{
  "d_model": 320,
  "activation": "swiglu",
  "normalize_top_k": false,
  "balance_bias": false,
  "vocab_size": 32000,
  "norm": "layernorm",
  "optimizer": "soap_variant",
  "beta1": 0.95,
  "batch_tokens": 65536,
  "seq_len": 1024
}
Below are experts of layer 5 (counted from 0) of a mixture-of-experts language model. Rows are named router (the router's row for the expert) and show model dimensions 160-239. Each number is 128 + 32 x the weight over its row's rms, rounded and kept within 0 to 255.
Before each expert's rows: "comes before" lists some tokens at least twice as common just after its tokens as in all text; "comes after" lists some tokens at least twice as common just before its tokens as in all text. This comes from a sample of Wikipedia text that the model never trained on. Tokens count by the router's weight.

# expert 22
comes before: " of", "==", ",", ".", " ==", " and"
comes after: " the", "==", " a", " The", "===", " his"
router [139 129 133 165 170  97  85 178 105 132 187 112 120 142 164  73 107 144 109 135  76 149 118 189  89 110 157 140 150 122 161 165 137 163 135 114 164  69  90 151  91 128 132 155  89  89 110 161 139 145 214 118 131   9  97 133  81 132 152 108 121  66  82 104 122 108 156 132  88 162 147 176 133 113 171 104 108 141 141 129]

# expert 15
comes before: " by", " to", " in", " of", " the", " as"
comes after: " was", " is", "ed", " were", " Preced", " Succeed"
router [144 123 104 157  93 120 101 151  75 112 193 123 103 121 134 101 141 137 138 198 153 126  87 119 122  92 131 152 152 117 137 152 104 158 161 138 134 103 123 142  97  90 104 124  27 113 119 120 107 155 155 104 128  68  94 131  80 128 153  71 132  92 136 141 106 146 165 180 193 144 142 108 129  83 155  85 100 176 146  81]

# expert 31
comes before: ",", ".", " of", " in", " and", " was"
comes after: " the", ".", " in", " United", " South", " did"
router [158 105 171 153 108  87 143 146  64 146 173 134  62  98 182 107 138 162 141 160 116 191 114 160  94 127 155 136 160 139 139 144 101 157 140  95 183  84  79 138 105  95 149 149  77  81 146 125 101 165 194 126 137 112 110  95 113  82 150  90 161  81 124 137  63 124 148  98 181 160 137 119 101  89 106  99  87 156 190  96]

# expert 0
comes before: " |", " of", "s", " Party", "ing", "er"
comes after: " |", " the", "|", ":", " a", " The"
router [ 98 135 139 143  56 110  95 111 105 146 162 162 121  50 139  75 116 130 122 176 100 161  96  89 140  92 141 171 213 123 135 137  69 144 203 111 181 139 114 128 102  80 103 152  69  98 129 143  90 170 175 121 124  33 107 122 156 147 136  85  69 110 115 112 120 143 233 101 156 150 131 126 136 148 108  88 114 127 132 108]

# expert 10
comes before: "\n", " a", "born", "age", "aged", " an"
comes after: " =", " is", " (", ")", " was", "born"
router [174  89 140 134  93  94  77 133  45 117 207 157 117  65 163 114  94 132  91 166 120 129 125 112 120 106 131 173 131  98 172 201  95 143 123 101 156 131 113 156  90 107 118 131  94 137 143 106 110 149 133 166 150 114 130 131 143 144 162  78  91  81 140  83 100 124 152 107 121 126 163 104 130 132  99 121  95 111 160  80]

# expert 27
comes before: "-", "\n", ":", " information", "|", " classification"
comes after: "\n", "-", ")", " information", "Personal", "Scientific"
router [147 118 146  85 133 103  92 142  47 139 156 178 153 135 135  81 143  78 122 173 100 161 119 123 133 103 126 148 124  59 188 137  98 111 196 112 158 114  91 157  64 121 147 138  86 115  81 156 170 158 158 154 130  75 109 139 139 111 152  95 141  36 137 142 111 134 170 117 141 127 176 154 126  75 119 106  93 118 134 114]

# expert 20
comes before: " the", " he", " it", " they", " that", " she"
comes after: ",", " However", " said", " that", " stated", " whe"
router [156  99 177 150  80 110 143 147 124 190 142 203  90 121 180 138 122 168  94 140 109 107 161 102  79 121 106 130 144  98 145 190 129 117 145  78 169  63 103 159  85 119 106 115 102 124 173 159  96 153 183 119  98  28 123  92 106 124 178  71 106 103  87 144 115 110 173  78 145 129  99 128 159 125 141 107  79  93 116  91]

# expert 19
comes before: "s", "t", " first", "'", "re", " father"
comes after: "'", " Women", " People", "’", " men", " d"
router [162 135 140 145 126 101 151 118 136 196 169 188  79  63 189 115 116 106 158 164 130 166 103 134  64 111 106 144 105 124 126 160 152 175 166  89 142 146 116 164 105 132  99  86 117 114 118 155 105 141 191 122 138  76 144 100 129 112 178 102 113  76 100  90 114 120 145 154 158 112 113 111 116 117 113 118  83 116 143  84]

# expert 7
comes before: " |", "th", ";", "st", "nd", " January"
comes after: " |", "|", ";", ":", " /", " on"
router [136 151 211 133 148 107 151 152  94 156 183 148  78 130 153 107 133 182  91 167 117 186 118 137 119  71 135 118 119 122 162 145 160 133 116  87 151  95  78 148 115  67 150 105  79 115  92 123 140 125 183 114 120 118 110 101  86 109 149 102 140 100  98 151  54 162 139 113 171 125 172 123  86  86 129  96  92 122 170 113]

# expert 28
comes before: "\n", "|", " ", "-", " \"", "=="
comes after: "\n", " ", " 0", " U", " Votes", "---|---|---|---|"
router [144 113 151 124 122  86 114 167  93 145 187 146  69  76 190 112 119 165 134 184  91 137 112 165  60 125 122 138 175 119 152 167 106 150 131  96 182  72  86 147 103  93 145 164 109  93 158 126 100 150 199 143 148  90 109  89 120 109 135  98 131  69 129 108  65 118 142 117 162 132 144 131 116 101 118  96  95 140 175 110]